config = dict(
    num_hidden_layers=9,
    experts_per_token=2,
    d_expert=128,
    hidden_act='swiglu',
    moe_layers=[2, 3, 4, 5, 6, 7, 8],
    routed_scale=5.01,
    balance_loss=0.0182,
    balance_bias=False,
    lr_router=0.00189,
    beta1=0.9,
    batch_tokens=65536,
    max_seq_len=384,
    train_tokens=400500000,
)
Below are experts of layer 2 (counted from 0) of a mixture-of-experts language model. Rows are named router (the router's row for the expert), gate (a neuron's input weights, with its number), up (a neuron's input weights, with its number), down (a neuron's output weights, with its number) and show model dimensions 192-383. Each number is 500 + 50 x the weight over its row's rms, rounded and kept within 0 to 999. Numbers have three digits each.
Before each expert's rows: a language model's description of what the expert responds to; "comes after" lists some tokens at least twice as common just before its tokens as in all text. This comes from a sample of Wikipedia text that the model never trained on. Tokens count by the router's weight.

# expert 23
It responds to: Single digits and short numbers inside coordinates, dates, scores and table cells, such as degrees in 46°1′N, plus list dashes and colons.
comes after: " ", "\n", "°", "′", ".", "–"
router:570466536455554559555500525465534467546404539461493537507514541516478485442481449434492548583471571496553507522542503451497548413465529454384518512496449550569465584577521514478462417488510570517537452497469470525596413488566526506491435504478530535489529526449454566504453442550522551480463573550463452549458526500445479456458463593543443460473538440531458456562510493497564480537423562540510483413544579432529575421543529395505533606424587505450459562550554514472454567474543579535515574589500451488408529540485471521497568430443545404445513517509429419501521562509437473527
gate1:585535521440478522525485494514511512515452561523520554374506490475471507551576443501565434430549463477417490466478421442467470503473574516516528473632520512590448600441569406505544536468451441512532523499447431463498476481589463553455441466495521505472475449615454557522550583539585524586439466494414507535494530535510449507546547495466590486517565421539446530556526439476592526479510572499477443463520563549578437493606527583460483552416583499519537559555562436425554400468525553495452520495466514445463501506540517490518488534508518603494502555491591619544605468399531477485
up1:376573567449572604536436484477530442514415632503558499486544478463511512444535357437473591483439569477568435552487472477543355493508514490470543408456506574451511522525458455525504553507485475478486446600451514508525544402434456467554548460530504490511496460385496527516446490530515485382431494384563560510414567469484468478486477436474562549543526497518539442482404518439455538410440469563519516391517573459434549510550543402523529571480518435482528573457437509503489575464511580503506546553433584472455473479501553535469457502506478429518486416492521456441425513516493481483
down1:449525526581405480475562497486498420542485498426529498384489455501472455515514501561473489514462440556516570546516439425538565434528499460619514442428426551443559494526583540459553557452520425555525531446564488534510458518573443492396500465488442453449428450546467455507444514522488577526542526558490617467520480519457494492499503432483526544477422456540432490549520494587489500562553565488441460476457530484510460540483545518531395499543511473440515504414527514505504529502561583559483522484529550457455514470561416551442506427486548462477490519451596559549648487584591479426

# expert 13
It responds to: Blank space tokens that open numeric cells after a pipe in sports or results tables, plus year pieces like 189 and heading closers.
comes after: " |", "|", ";", ":", " /", " December"
router:552501543551461512569472442594558506508490542534481508429486573469465448431452531546422472438460574461448482509457576422559455471537459463577526553520433535454442585530576477481559466487424552457470429559476546414455428574524514508469541497444584562426422572460563437440538551422458558580537435544437491529534426572570574584573499462536512468577542472564527486524517454451443491453499554502427445456485538445582557552463556520550512471536465543423476545540561475451455457450559525427452557428438409443541441552580477416459544426444468467420425476499546513506423530554554562572
gate0:567441529536521498557493520463510566537450531470445429404432460414525504461480521508549512459507491540426533504469418492553552447468568522540450483467487465523457535484526453506461529508529417553653382507530470634539546496518490519450416568493429492505479532527484521419500464446560494557376419467568486438461492441461519455592596534516454553479428368469488553503477402490481474483486565560464449498536412549443507491543464427486457510518529519556609605531458573509482522531474469506473511550499632597529514533500481479470481490523506514494525512497424589495526436643501485507
up0:544562567545456419458491468465504551561525444495514488536507393609479511554540551611467453415476620490464476564501521554558545497527559481557522526397503467494406557525508481540414565546452455468477607505562510454459520485524501541574509475515468502501484423408481508484487558440475494423492402491566497523476587458509468472531478491452374520488462525495439581539503473457462551443509503420469504525514468409552546447535508466412537477490501500553491493461540505448485471535533562514514471404437450555569493520483608489496542499591420463549489585473559480503517492483471411539
down0:422536503573430493484469553496473538521463523527558513436515570485490505595444567467506498497481456443543480504483519497484563591536443422537486506460430559454552405436632429495501481507505526511418537509539611575498477495522440471504590498559537574502476431404509550427545500516488526562454522547470566438504523454461556547529578458542341475483540462538469475542611536483466514496547533479522469541432501455457422503468536451546532461544605551482501505536438398491506517568576533474504535623518571365441445502480442515562452518395428496458515559484394551572426457507520458482

# expert 29
It responds to: The first three digits of years such as 200, 199, 201, and the space before a year, after in, by or a comma.
comes after: " ", " in", ",", " (", " In", "In"
router:529464555596542457519499444563515515528483567477467514436467550560413413493439517488416510474488542497534515604501530459633482491585466486540428572506456553466456567525548484422566482472476520460479507533460550422450431545561486437482494513475554533456414497494463491434554477470503538565522507550500533482507402549561535564553493401594484399498502573496528423569603501481412463445553501541433413486428485382509549542488569586546509436514397591501518578585556492386435443450546525458456504475448431473557482518576524451485509446514475512420459549471534522506401467577539516524
gate0:451514503510428520542464497517526442507508544450511452430410521449447534530572512479490517545622474474494471545440479512544454565446564486489444464492479551539477477500461422442399558413468440468516418425496529524504511501527620395483477534502546485502520467487481371411561455505501513493439526451492547453518563484547471479491463561488518494515589594469381424432536576530443485577453507504564447524471504443427431461513485529513595438601564466512588437438526491503451506511514453493502520534395537551616481482486468555497484486522545514469517566419479495538403526485548473492
up0:480525536516451440478469440464506449635396540438460516465456509528483522575518463475490501533559457480474478534444518514431509446610424507525484522524443427425624556492502557556480512460505509473451507508458544546497669534443479483508569565506466507472417490474508438555488414499522475558456561521631522555445471447602510534541429456548560479475492475518531496491397486451564491512522530459545510519419508414398427436465553422560546451524437480435537517508538481544438512416482389408483474526483468504456540523496601460482500422541524463464480590474506497408379536571513586482
down0:598508469462443486573531454499461483391405523519448533517494522489542532494515530494479475395551431465499615507538493493521517451492473582490533514393465443413465463588492582528512438433426507499548526600517554556401503563415491518576504372499496537484479526586579547570573606497515571582477513444467394548511568469468484424459465565591475575481425502485540438510410516491513503508527488485430506487488474535434553568497505439478462427496538485553457560509492548503454485475566524496470492585486552534578537426504463501540487515480478484465502532552538507451459495535381492538